config.yaml
num_hidden_layers: 10
d_shared_expert: 0
balance_loss: 0.00855
norm_eps: 1e-05
init_std_qkv: 0.0959
init_std_up: 0.0959
init_std_down: 0.0
beta1: 0.95
batch_tokens: [65536, 131072, 262144]
Below are experts of layer 7 (counted from 0) of a mixture-of-experts language model. Rows are named router (the router's row for the expert), gate (a neuron's input weights, with its number), up (a neuron's input weights, with its number), down (a neuron's output weights, with its number) and show model dimensions 0-127. Each number is 500 + 25 x the weight over its row's rms, rounded and kept within 0 to 999. Numbers have three digits each.
After each expert's rows: a language model's description of what the expert responds to; "gets" lists some tokens that make up at least twice as much of what it gets as of all text. This comes from a sample of Wikipedia text that the model never trained on. Tokens count by the router's weight.

# expert 30
router:508488500481502432491490473503517523478519460504506494487457499447510511459507465461502481450459475493477510507513484517490512441497517469496489504500508477491489489489520453546458510477499525502520551472524454502490457498513477459501520478492498493496512492538510427470521562473495477500483525516504522487477473523460507463496528473485508472488490512487495531544470490504491537495489
gate1:518490478500449474513507462457438560496460479499501484510516509489474463522483524480483507495527472454504514491479508551448543487497513498495499512516472509497480501535447479506447490573484470518521525479481479518488502507520496532495486494495467521468477483535467490474494505458520523498458529518468523474492517507470496471475522457514526497520470508484502530511515517510511466480491
up1:475469549472479515512532482489500457495504523525478532510511534516514459508535505498481493499443488469460503471514491498509526508494486505471528463497527477501540510495475492452499506423458507503513533502515477544502500486522498499472534501496497550460463502504504483515500495517469512464497476474506512504530443458508501479545452499536512508494475502511530516506482488524480441479456
down1:453530503448478484524473479477551483500514498478510489491514527513500508524495478475497465476523505483543508545527498500457528501472553452469490537488509500478529537463485526499528514498470505504513462497501532464534494450503515520515478497499499536495558493503533544503461485507508476497541499500448518514508490504490496490491497501580524461543515520524491511496500497507481456482504
gate2:493515490478531503478494515462497528508505525498525502532505520486492498497479476541514515472507486539496505504468525497483503501534502512429480497479482506439506482526499490523461532482484502490539546509509452489493486488484499453520519490513447507477479481474445482461533496475487542510493506443554514500514539512445479508519495489501526475493488529506515506492463505417490521516520
up2:500485492516477506542519455491474500487488508483507513511551510510453498533526496478500520516499523481482473462470490515468474539475519489491524472541494501493532486481511478502501480493556531478472445491503519535491489493438512495493486553484478548461523444485488515486454502518500495524518517556491497520512529537482479481536519496528501501482470501448489566468499505507522492481496
down2:507506503470498477530517491489480486505536479517479570490490473488471459517527516526486498536525517509480516469501522518455500465501488499491514548535466487461512490509533545504477502464552513438542521539457448492498509501506445487511504513521485512511472511541500504524470538477507519508481503505474534484509516562511552504522521470484508504496494511451476526504488471486509504489500
It responds to: Word pieces "on"/"con"/"mon" inside words or names (anticonvulsant, reconnaissance, monument, Don), plus con at word start and However.
gets: "on", "mon", "con", " con", " Con", "ton"

# expert 21
router:509506488461518476510515518501480550500534468499492466516503485456508519452511482490536490431462513488523492497524486502493519442487502473503539536497516526475471471516517495496500529489461513541528520495536467533475503516483517510543522455479492498490528505503527452494536537506501502475522514530514502464515483526460509459497490450513493533483494520450488458532476463492471522507513
gate1:468505446485471506515479489521532504525494550528498469505512486521485505536498501524488468485492519531512507518514488441528460499462504515462495512469464528501469512498500481519495526537508493495555478509481513521525486451512484504463553519494483490548546513543507486489484492516498514558507471494500488531461517491526532493474531534555498487544498457503484487508543505541480516511525
up1:513509513469514494509485528507521521484460473508513529497526540468489521496568530495512475449516493473489514501516495531474494448491510515495467499519494469477476517565472486546500500496496488503532481502525546527503481489489514516511481495403510485484482480479532520466499529517487473503508498449475490535489498469493488536522543555542479492507501497526517501536522524466522493486491
down1:482456487531479550500514482489489489499522477511487500533528511481582512486512521497496481455507486517487504470487526486510532518531518473469501508502488492482525498486513510473501509512540485459496513453517478522497534482486496542463511550494510473542445483500462474482510500508530530494472527506501514456515464530481497484483480514486469474524474479460509582484485483474483488486553
gate2:484526526506501494450488503535481429496484527499542488521484502492493522469421480485477481529493486485527490523494505506522533510469544480465526509505507511543483482547514501533516474488487497475483508481544473504507516540502450531554535522471506506503505473485524468544518497547520473533485530476510472481457495519518501479511504489515512461514493460472498467494538494489507521494475
up2:473505518501505519510476464463489500459462479489510516472502520563520471527502491499510536483520515518450480444516504479452528504498458528503493489479488505482510520507473507468532492527499492498508498507471528488463506483446487445495502504543506466496517517540533498496494483439459528457479497500502527513515501467491478488511493500439525528529500511505504519517488486576510484514454
down2:479491498511512504472462502520523483490536466474505496512494481519501512495507497525511526478533492493488523360513510520476491500487506488564476477494495473475527504540526483505517528508480519461448491522515467505516501501481485511510512516494535504485507490508479481508487499504427489498494532530500452525537515520481493504508520503483522495518508521479525478444485481532539502483471
It responds to: Adjective endings -ic, -al, -ian, -ical and adjectives like American, British, political, national, plus "and" in headings like Death and legacy.
gets: "ic", "al", "ian", "tic", " and", "ical"

# expert 6
router:500525503468510493511485506483506511537523447513475462483504495458515489497476544487515450477509547513470510470519510521492518509465473487530564528523498509462473492500522538511498520476484494526483539523503503501469509509472463516466500468487491523509545440523515455465505512478437543497490511535547531506510498512496501453443505501515501491536494491475511462527495488495500514512471
gate2:535524477524471461516488497480499479498480452502531513463473534497503514491524491504495468484480460552484521493485517477476499534465501478473500530538529494486512493507531480533476494506491516539488539463520546520478510491471468469512494484486489527491523477526497446484517494456452489479516491531459548520458501471526502493530465474508457507474496490475502442469473504484502496497444
up2:475482512532526487451485467516515517534518510534561540574499477488499492496456518546523507501470500478535507483503490555477493499486468507456470503468444495518495486506480499510451498495525539468455457509514484504485512504512502467490537492541493513535514508455516516478494489529513513508491458477482494478527483505482478538500469486517509493525518444495519510498484493533499532530510
down2:483507497470517480537489505505487480456501567512448516477488474538499505492562463509453509481512504470484497467466506499502549479491507535506479477539474489449468489484481532517467509447504514435519480515523511487526541533483479504497528540493520503495530513498506497460518502483454506468469495464491486500523495509486521479520490473549490507476547492463500493487501534486529496507509
gate3:482491486487527536502495493501451482532502483494480508483489500512535480521530518430492471504511499519500537469502544567513529520501477552492506500509498481547498451510474448547492520456465492472497537458515540474493526500513523519481456478498478535535469518472527482482503500468508470485513469510509514460480501497506503506491504495518487507545445507459486504476497497520513521545497
up3:455486495509525470488513481516497528487457473508527494465545548475512553488487517529517505501492501461524516512499532500486486480504509509503541508497511435511486539520476528507477490571558495546538485486505502464442465515476484490539472516506507480491555528484519516453491489519511523491495506492466534540465523498471469507517494485490521473473500496495528495488512498520510464532502
down3:480527507532512508523497520497481524489533535586518498507495478490485497425504520488485489480495503503486497487524428455511471485522530538535469491478513489510491470512490511525470499482529506486501507518514508475489498518494499477538464508434517506523506476486460505526530494445533495513490518572458464465509496509527515483500472462517498515541512492494478465516494531500499500522513
It responds to: First piece of a lowercase word split into pieces, after a space, e.g. f in focuses/flute, comp in composers, or in ornamental.
gets: " f", " b", " comp", " F", " or", " gr"

# expert 23
router:506503498508515424471501510519511479498525472534485486466515466456461504486503480478533507465459485487518519491474477529486523501502509497532558520474507475488506485523506505535471478498521515525513541534540461511474468493485479463500498478460458510503538482525537466432494509490482504486482534515497538485485457516486540497487545490514514536535510499493489493510496471516488549538514
gate1:462525523488508547476490471499495502495521460485471461567507510480503502520470455445499496521495507502518530502505519507503468479514548498467483472456519482462483544508485537489494503509513536526518510505497453483489485492471488477524528511471487525500479481544536510450470463566532495477499490488525511458480493519499529536513563460511515479507504515486472497488498520496475528480497
up1:511497525519493499514496517510465481501457467464526474483533498506476514484507525500514460516476541532483491533531552510531493482548489518471509528529497528484486485464459471519520488488499503495501475553502506525519513510521506533462430481546480513450488504472491495504505469459509531504480537513500507554484516495529511482535494459506503475496462495504473464487480448502476524503552
down1:510500513530491479528486497507485501558474475496445513480472478490507543499486504487527525481463483538487522483465443502507505450517485492528512497465471504523467482536497500470502555498537460527470499508483527512531517511476491534428527501538509465486514480501496524535526494465463502544469462498494521488541507510516532482477531490458513509527506486466462500499520511538493512500490
gate2:514519483467502510524509509479492516559529473473539545501478495442466536467503540495503497476511514474475504538475493532533493509507482481474526518527556490503487480455498490506482486515512488469486506483513543450505501481489505478504491499488485541526483466509507462479494501475435477503474508517466549506490499474500545518487532459506535534523501546474512482472465484478515549496521
up2:494530466463507483499533481515455441550508479524488487528524525509506537518510516466452485482486534526492481490491480487526526489516498483472504520546497492511502480471502466520469495502568511523477487488496488505512522489434528482553479496522505481474503490495491496510485510512468491557505482484492551513472495478480515508505541441498501537468565450510531505501487510524490519495494
down2:486466529523453465524516506468502505530510514484489540502512462537491492494485483513479520471496504500469531472510471490495482577504519513500520462473498494523510448538491504570531475483451497514497496539508470535507526509533470484505458484534505485510459468484505480507498534482536515483493530462512466514481529499524500511483530515520527484528474475480501563487528546483491501490499
It responds to: Word-start piece ad (addressed, adult, adequate) and capitalized military or transport words like War, Air, Sea, Car, Com, Council.
gets: "ad", " War", " Ad", " Com", " Car", " car"

# expert 29
router:518535508461516472450517494479459526483495507542491465506503494520488465474465479487484494495447528465499507488511474513535494481456479486494530569489497498489477476507522521540472523467500518477514524517537497540458447478496467470517461512503500504495545476541516475494508516470456529502460533508494497447498517523485536475478520481526492528486510511487518478514520482479476482535484
gate2:513498507511538497479529520457526527484460557467483490504497514509480497493493522507513460505529523514521506477514464526498545509525515508523457509490541523502490533510516459505528475476514512540543523506494478529538475496511470516496458509508503451462523511528513516530476488494480507508430491490535510444490482556488549459510496518518460467490482505527519547509491530502490494520531
up2:505484472537537535498505521491529478523478515474500487460472497489488506516507504503483492460491519490496519484491460504537522481479513451489499516481521498544474489448502487457501504524522570526463496493502494527511491518492453526496507510512502505516466420531463503568480539487474504531478474522494525507537500499468483495464484513483555463479434503513473502504504505521502519500489
down2:500521500524524494449503503487553514522497488505501537515531486545468489483502491513512499471486537517530530498496489503469557518488478497493476501505569539486503504506557512495490491527443488493507490506450471490496482478476512511543530514480510480501481493500471457448514521469540522510504480469537452509480460493492486501534499520509519481550515511547522516491470563504528518512489
gate3:494510533507489536547501505505504524472518489500522472521475501479495489477519504520451544457466495501500511500518501490473525488446494495489524518524485550478480501511545482469507482498487521510567496485533505481481493508552508449496485509500468529504495521503511504587512506525509483495473541502524489468494496486496470500475477476501435536503487503494500497550539468508460489470448
up3:483499499478521491526496540495484510480489517551492515496490525486499550534553541461542491494511488522466529531541497517503499469558500509483514517469489495506467523474429540478515498500504481498507533462518515476467534498522501493452478474498479504518519499473464496488470505478516489491487530478506557467540480515463469495522534482514459498472504488529523471457468524469502480506491
down3:479513541522482510529488533528531527526484461501459508468511511513481544496492493512493519518464485502500525492487493525474487473516482482535500498494511502440513536500466526487547514488543473467501515483519475523514464485532506458510461497458465523461531464480457517516475470476463504462481531507542499472479488504519474519481482500500476498488457491502503513504539464462499491444553
It responds to: Mid-word g pieces (foreground, negative, Afghanistan) and year-start pieces 19 and 18, often after born, in, or an opening bracket.
gets: "g", " 19", " 18", "b", "ag", "–19"

# expert 1
router:496483518493518493477503518485533491473537479521473468524534443491503494537466477485540469463449466477500514459482510530440512482486474472488520513528505475470496469486514513517447512467510522492469538521531490480505454517479476520486475476505482505472541435528525451484506519501457538512500528510540517480513496500472490450491503501502478521497497524475508526529519485489497523515512
gate2:478496528483508522502499498485469457492547493482459448501552487516512454547513524536498495526492471496527508482487522487520483534489473463523484470536529514528485474473498497477498486499490516518538518508516486487476465536491474519466534513509472536504529495448472498501535508501501544518518514479524499496497520457538485523506441454546486532521498489466472477515499499510440478509468
up2:487480457519513479485513479451534510519473501502553517480525510530493504460524484475505480509513491525532518564496481470489515457502517513535512500513506494516496513509498503519506517515455510491485521530485511493535561482496537485526469492478534453543425539513538497491470512485543503516509511520524513491503486490511528460515547501461492469509457513537518525473520476482518523456493
down2:475491518514500521525468463541493518444507499464484509476529480510507465497510512515534488491522486490570518506476472484492502535496490510543496514451520493525488470470533508524494481479459478551479492517539523473507497567552512514541480476498462521520473502491495490511491506450498517522449523514514496480500557476487492513459491474460503461494480536492485507475464487532503486511493
gate3:485492530526481488519487538550467489529513448494527456506516517470508483510476482503478525517481483513448447483501516516520467493482479477528549516530490480543553456514516489476499475448511513503483486511483492513512454489493525493493511474457479566510518505467484510514524508445466514535559547515482504508501486499488500488483514496529522527496502503488514532480513533466516534503489
up3:481507485547560476457532482541476486496478468535558512452487493465465458449498495499507514487479518523492481533460531518548555481471476487520497509487469519499494528514519503502471495468524497482493479536471503527495475471458470538501528509509510462471495497481458493496509460498505519528489496486458485506527544513484493514533504504464502510520487506496493487517441503479484523476520
down3:541484479544469514520479503469530530507500493516511510540503489486490465470460507513477491521486523487503493538493493506481563476485485509497498495505467471467474512507492567482495476508522506505500499514504475466527452471462539499494509498561570492516449486522512455526506508524527518527523530520496513538532494477500512512483462486494514545473518496500566537475499495496513501533477
It responds to: Short syllable pieces like Al, al, or, el, il at the start or middle of names and words, e.g. Alba, Almería, Nor, Bel.
gets: " Al", "l", "al", " For", "il", "hi"

# expert 27
router:483503485489532486491476511469468557512532432531502469516506482504496502473487476506507483474498471480500510469490504516502516449493467445542516516500562534490457495505505511508487536464513524537501517510479472512515490524521462515543536482487464501498519485513483499451513494517457493532507563514533540496462486499486515441503500504494489512537490531491484489508469455492504530506472
gate1:437481483483491497519502493525500491493479497540517502502477520473478496505507472519505500442492532498509504566529499498531534466504501567496487522490509515469499457464513518485463504473499499487525502509462483515493501545475520508500467541486446490523494492481517498546473510493517508462451478518484468562495531524528520499516567503494494512507520529540528482533456504517530501499511
up1:483507520530584477519450465525457491470481474531512498499510535486494484503524494479494474484507481474539464515474543519471504455485466490500460497488456503513500491510513483534468527488469494567441496542501467498502547529500516481532495527497501466512461501518456468487462468491514511512489497493477476527516502498518509476473486528520493447490486482484517499530483475482516500502510
down1:494515448489480535487531519471516525473540494525502446503510497467509500501450522526475508490465494502504504513480515501486507539507467514532515476478450478513462475516464504485522496486518432514496462503496515484499522447576485516501518522498479481506440456492518494512487503514481551518492504531514526509493533485497527457514494502514472499461480528478463480538508489464468509494470
gate2:501517488465519515518495547473499506496484486506470537520496474514465571505477518523503463518502476509486499492521475505514502483452483483503549531521506487491529505489491543518523478486500543543568506516498570508484504500486481523485534497518494504501537484531543504506535523540493495526529491487525516509453478528543516506474501506497555550532503516510526496471467480473485474474466
up2:475499478521494511469460492550515498513502496456551507483499506479530486493479480507532533479524472532537490502555523528475475504490507453493500485479483499542503463516503461503532468509480544457446467520497512489503477519501514500561509509526525495521462503530538531509498498484455500500524499470466505484509520503451497454502465521465479461520531518505536493498524473501467464509471
down2:525522471465498488510469467505534513458490469516470520504493540528453503523493507487501541503502511478490484483483478434522487504458479502487494536481545505514491504463511485498506502504528541478530486520511528557498528523504476496495507478507551519494576498492539520513482504479538490533484506478458481485513529536512510468526509473441569499510533474482504521499472503491503496509533
It responds to: Pipe separators starting or splitting table rows in statistics tables, plus zeros, percent signs, bullets and infobox fields like Team.
gets: " |", "|", " 0", " —", ";", "•"

# expert 7
router:523489490462524473492546494474505508507530499501496500519493482501481496459511518472475453469486496502514473480496473524492520464470455477499535513535501471469460491520502480467486497478495491524484526554469485518437491501490481520518480492478479490513510499530533472466505544490456516470478548539530540495522504511474497466462510492511450460534532512471452498544516481482473529519478
gate1:495465529472496553475517509491476524509469455505503488430495512530488488487525506508472512451492505466514494465515516492506507541516454534511511485480549499496508524527501510522485526493467504496469519476499465502457571526483490456472503483466472458492539503513526507487538530525489522556490536508500505463543485490498496497521534502487514552483509489489482514454506512488496521535483
up1:504494522508526499519505517477493508444498499493496483507495491514473482458492485452486519486496505518531508443469507512480509511478460489505518466462524484521533465519499520501478452542561556500499479525524501533488522478486534446521514491470496507469505511472525499535492505493502555518495504515435468485497499508509436531503457489503462457505501456478503511481468522543515506512513
down1:533483482499496514508513464522496531500477458526507489466489526500521544526530505486480483475461492540512483512498470499458488483449571482526495508552480454519466492491496502477490501469497543497488507465442507508497533523532540467495456489486535514484461471496511495514457508473493506486509507510494499529489497477547474489544495525509468474478504493527522552497451489499456488485493
gate2:438493511488541461496483493494531523470512497497471478499465484453494452514513513506446512478492471519532490470461485516489478527515465503482516501454491540505510472464504527466515469522495559539521471530439482469440480527540503501513522507515452533534514496503522506506485514519489525527505481497543528485496505486460527525481500507496486534525485475490533488506514532502519524511500
up2:484488486543479519534483532450509505508495512525491477483476492478511490484452507538496508510494519502498523486522506417498492505526495516445533512525483517481501461509502595505501531472499515524530485495466485525481549490494502502518508512511478504498519493503566505480471502505472559487519509537513509491470522489455509490489536512509519536514458492543499519495465548505501521510481
down2:488489507471466517488515489504526518489498516462533512511506504459496486502526478553489502492464511485536523471484508489504509509484536500501594499506476536488479493454492498545500505511501507471447489445464507476531511435511487510532532531470497469474546478465511483454488485520502526493497478489477504526458512501463550517502534504479504517521510522481492485530479522543474504496474
It responds to: Single-letter word-start pieces, mostly C or c, also h, H, p, L, K, beginning words and names, e.g. Croatian, certificate, clock.
gets: " C", " c", " h", " H", " p", " L"

# expert 13
router:496490497514502452499504481521488532534556500507503467528468476469494494464529465469476473481450498475511504460503480538522523487491501465509548493548534503505455471496522488525470473489448517536498545523474484526474463539504512473524518492472504523519497491514528492466472525495482489530507554527501519480486507485478521492502511461523504512518506509417478487519500474499489500513537
gate2:501525537486542488492500518458533476483525503548529530516493518513505529465505497476499486499510489520530474482493463520487494519512474454539501490518494469490514489469543464472531524506470498512514475498504490553520502460471503517511468515516516504512495473453521481491483518491483542491495445428506491460549487495553524503472520497478541515515495496464475523452476532524524468488526
up2:504449472505480462498507540499504513483518474466463518477539505517485491468510499515507491494500516506502505488498525528485470510500553507451474544507466500491560470500474519487469451497529476451505537487509439461491524518495474493455524486504469481500537527504490491515483494493480495529478517545482510564465489517535477489539523539521470467476500484522511475506544491481505510528490
down2:579533473512506481548506526492469497520476477465495500512511547455515507518504498519505513488473524537475516509501487551471498455525518543506492490500560489490539515493469500491497519539508506476477519558504513494512509548487481530494527495452514451466492489482489466466511491519525500479531515528504512472499507486461490501487529521531460473465489514468519519492452493486498522489535
gate3:511467500484478529489468481494535541509528488498515476507495546533483493479520429466514511482532454481497458463496474502469514470466540457534492509499474503511503519493523500470459524533473501495491499534505532519492499547571529520466520485507493520510508487459518495531530529508505488495488457527501514525493520512503571495513478508499496460512491506530520483499510505440536494482494
up3:507489535521538471472469509491504534502512458516497501462502490500508500512497497501490533476529456551453442500526475507481464478473484481492504489474478517526521479494534471550477486491460457514494512450508515475481443505491500463473497502476470538487517521509517482522497476499538500515459447514493497532442460464483492480514504514542524511514498517497525509494494475508536459488535
down3:456474489481504561478474476475519521453519509472485488499448499526538495467514557497475480487490479498511498505514485497519495483497490536490493483502470519459466498477523549509526482487459464539514458520458495487541493477497507525459489462551544512502506537503473478477474480451542520489471507500526515476515464484509510495522502515477513500491510486506501538484477489482477430511486
It responds to: Month names in dates, born in biography headings, and commas or pipes in date and year lists, e.g. 7 November 2014, (born 1997).
gets: ",", "|", " in", "vi", " May", " September"

# expert 4
router:523550479468526465482514488472490536504499494533482467493491523480527513464506497482521455489479486479521529468476493523495496515468511459518539523498503512451478460487500517492497501486481528496469540557501509517468463521471500525508466509450419479508524470537510461504504486471483491505465514514527507460461501526504502465506478494500504502472499542489483469539443468492507518491499
gate2:481494514492518481495519500507476497485458526563526504473475501476457499475505542475493497475491505535495507517469481523534546482501501558510513530472455499480460491534500542469538509481500524506485515512490532531515481503521481477527551505463483473527533502485495485518469565526483473484506484472502452477526504488540470527483515500497497476494503499480454485519568461478496489505526
up2:505519497515540514503476503544519465516476491502476491510532502456529470502498474522489491510488482463466503493476489512507507507486484485456510497483558513466481485464500492475557524517483527464492526517538485494507562541516505501477486513512538497511499489483479501523580485452469537522529513521535522538521506470473531508523465479488474558470484493489530519493492510535488465487468
down2:501485506459526499475532538523425490495523489473522474494482516506487484510509511485518469528480509472496489492457513520503515522530467489510522505512465516521507460527508483512517482538464453490470487481461495465502503535515504472482547519474517475498460513521513524471509515466532488506518468522484488486482484465445500500451455468522527549513508526537489479473490478481543525499557
gate3:491534517536540498506469482438497493515442540514520503512503476489512516532502479521497531493515506470477544500448471488523561491489519484439487527457467477505483500517491497483489528472505572507518520518460504522481493498499493468518462500481476525498529531491488501468509534518511527513530499496509463504505474496537509482505508487515493557479499557492509522510472475556508511500479
up3:452478493439482520535488486529476468483510465453527497478506499476474520479474466477493491494495465510535425551519515511469515526510517525534506498483544508493513530499535525511544438535500473525477501497520514502531511482472498507459545477475507473504481491513521459478492510495460506515482498513527522463521520485466494526538492529485519471493500481476484478514499522473508537504532
down3:471508480468536476502489487534496515472499485498486473497494501500465500511514465497483541520519523521530476568513507513474542534494498497540538532503536462503491490519511521484478465494489533542506500533468470524544506521484501494491459487453555560483496487476473507516535498543477473526499517494503476507483523515483477512496494530497512547538521492493509508493481494490464443469438
It responds to: Function words opening a phrase, especially a, an, infinitive to after effort or believed, and modals like would, could, will, so.
gets: " a", " to", "ly", " so", " an", " would"

# expert 19
router:480507499480502499457499464497476483503560520491487502533498505487532531491517518491515468496482486470532501464542483476452500482506498478539507487509563522463494473550501503502464538485501507535503523482530453509505441522487453504522481475466454475505550495507486501505518517480458484495472512502542504515493514546488519472508512473517497508521512540484481503512498445512490520513566
gate2:484527467490498503482454453526519517501544472486512501470535500482486494448532509483536525463516493500517445510511485525466528487563476488537524459480511516461525505502479502487498514492486498508517527553459510493471488473482533505489447500509458524534495466501511453483529491495535472455502522516502489513486460537500481498499524498531516518489523470477487494502472460539498542480519
up2:479503472503528522492477491528468529517526493526492477507530475469537551520472484447498503533487486484527496517468455516502491497522445516504539502501471548457509474505514489542469500517497503536523498501485492511502504533480536511483534450472500491514516472421530477517508504519515490485461513535493486501490492497519531529548488460466507501485533494484497501531457485517463512506556
down2:517515525498490466522531479487543535488480517528508448481501517498489519545501480499545487500505459528518524448495503529537512520479498466525514523520530526521480529532486469529482495486540504480557535501478532514517509477476506511491538543497510503473463480488506478515535456496475490490505529488496431494499480494521487501562462471505516530532498474479500504536525504481450471514477
gate3:532493496506498512499518514496506505496579530488487512536503522525510501469537478448514470501519546511505494522464522515454508458515535489490501526507510526465486540518534491504509486523500502511496503520515492521489525515475508503521477556479498539472469549487486492495513468475485546521466486486493520516443519518468515503480501528552477497432504550500501466514467499550495534519499
up3:488508494493520502514531516526473480467460477515511491470515522482447513524480489483506518567503447491513487513495556516522523509502504485531502535467477479507551515495522544526505479527487523501482470493524540475486490479544525458498482465542487492512550497448452462469507479543521466468509505524514549497514508527492488492506512514515520516553490502511538480508498502466502510480465
down3:516488517470470494524473519544499486450463450488467540483457501532508516493481498475490508499487459562438503453497518488501512530515496463516530525499517462478495480533523475524475509510449497512506516515478529500468506464498521453479512491517498519466492556530519452503496504489519481519542492563516520463484487524515508516469508479472515480496515474515486498504468478473482479493515
It responds to: Field names after a dash at line start in infobox-style lists, before a colon, e.g. Education, Location, Born, Species, Synonyms.
gets: "-", " Location", " Born", " Country", " by", "Species"

# expert 0
router:484508502486533474492431493480520495477524498556473504477501489478501475476497474477526490480468519513484470515476491524506525492448493487548541506480506482489478477507505499524492496481520494502523549507523471505505460539478494487489500429520486485505540455522531469479516535438472535494509514542523519521506470518462511452447531487477484520482530481498522495513523475498514538503477
gate1:539480501483499506479466474493505512503490526490456518479475487498545488492467484491500516496506494487512485489530482492464500464459476480560485508480491497504499515517464448536487494499460521520532481525455510505501557518514477483545431500460488523481472449469514463491520477504498509504528534504531480526519461460525469495491521460514459449528468483510535496509499497493480491460491
up1:476508556494505492493505539481510488503503523528455454499493515527516499489540533465500475446478520528554509548529488472514499506498483531513443526477539470526512489523496441493507479476509530516480487502486512526501505510503523479502509485481530491540461522530502506512450515487500483469494484515501522525479491509501519529497440504508483458468511489488530466463518498532554550528486
down1:498486496485491530471521499512525477525457490516547543520506494506485523515475534511552480524553480494510501459512543496507487485523479512500472506555469445508512488527517514504512566519490500493545545501517509505512485529475516498515530501501520472498512555490510482471517516480465508541521535499524495472513485488483494494487470451454503485518527480530470506479530485458511431516498
gate2:517533500467473509497525492509535520511526474518513514508453523522486525494492556511517542461511481532479495478498538543504445476444484455533539483500511518495474455523487504500474506482500486486483487528510499464526427543480508503504470447508524526473524495490490517451492518528527549540488520476515480498506507481479509517482544483526501528520496476508477468508480488493496507462486
up2:508492529505548530490464534481480497493470488532472455467507483524502487477526507511515519500497497503472519540501456503510495530521519526525486478542533506479538484493491509505474571522473458465514506477496495534544481530443508529450491491501535504570536517448465484493469543488498495510481532515508530505505501524501499509476543482486524509535501537515481495537470506502490509508520
down2:535514463495468540463500461480444464506485495510477498461505500540492449509499461504461468519511486519469479486540476487488437487490479514524541511519505480512479488477529543503453521504508552520532489514487490501484537522496518509525478509545532486472464471515502516457548507517488506506498492473482508541495487555500509493530465508464483476483489514502536534498505485501466498484472
It responds to: Word-internal pieces containing f (f, ff, ef, if, aff) as in Amersfoort, sacrifice, briefly, plus "New" before York and "of", "and", "part".
gets: "f", " New", "ff", "if", "ef", " of"

# expert 18
router:480518477475486450482476503507504515477512507513509473531532475492513522495484511503500507467468464530461517502530528482508494471471509476494501514495518475460517426509500488565466510509520500509497541504532493508486485513521466518540539487504486523499542474553525479467531562483447489526480503481537557478516489518480522495463513509501485512535518522477470510518469492503457537511504
gate1:494479522510544491483518521459462573529509509507518488458467518488433483470488510513496523503505470511510534509513498497462543477573490537459474510468492513491499514529520472514499465519512488506468526502491483476478478511532496479520534501511564487501519482503481484477532474488476457504467480516495486497470503516478544506516484536451500511478526476487495465526526481511515492507547
up1:447472479488504507516496498497518488485467454530506519470427550503469496497521470467493514474500495465461512518429490514464482485467514495514478490530491503530483490549479519507533498496503477503501525524466507540448502470491470497495527512482472447512500519507488539466512503544514523503522503497501492444480515506515481521531518513465516524508463507511457524492510481535546510494471
down1:439525542486516510515453490560460506481496533512481506534530501487523518526442514504483547473483474520523539467485497519507481514561539504494528474470527495503535522518492469474511503482507513512486464538507500459494500533466509521499575458489530502511511472488479466499514476473500504511503517488514500525446469519475515473489512515478474472505497480496495524461492519529506491524496
gate2:527556493488485471519457454493538572484453478537463547493521513525496479477510476514467516488470482508494514476540478489487493486493490484473478529494494515451462465508470539552486495464516488492494481505508517529498467518476488519515514514500529526472479467488517507536494481513501507513444530459487522483509477505485505464532520517510513492491510465471539482501465506487471514524550
up2:555538496450518502505487526561495487482479515543467555490548517510473501516502473523497517552523476516465487484508502485500497468504452513470516559473517524495476454483503501486510511485499493479500507458508490512519452518508526486487538500512496478529491487487528496505458457522488479512506497526484490440535479493510486450521499524497486551513509483465504447461474508509507482507487
down2:515477517543484473536474456488501461514491488477504506517526517521491518484501467511489504495471557479497493528460510515475457511492512490463505526473508548499522509530488534523512499483559502487500478460493473534470521456515486520562470509504555526504485534490468483511469481502508523515502489507489509500565524500502524564501550497539505514508543529519453516505516499514491478505472
It responds to: Word pieces ending or containing "er"/"ter" (era, erroneous, master, Chapter, Player) and role nouns like father, leader, Minister, President.
gets: "er", "ter", "der", "r", "ber", "per"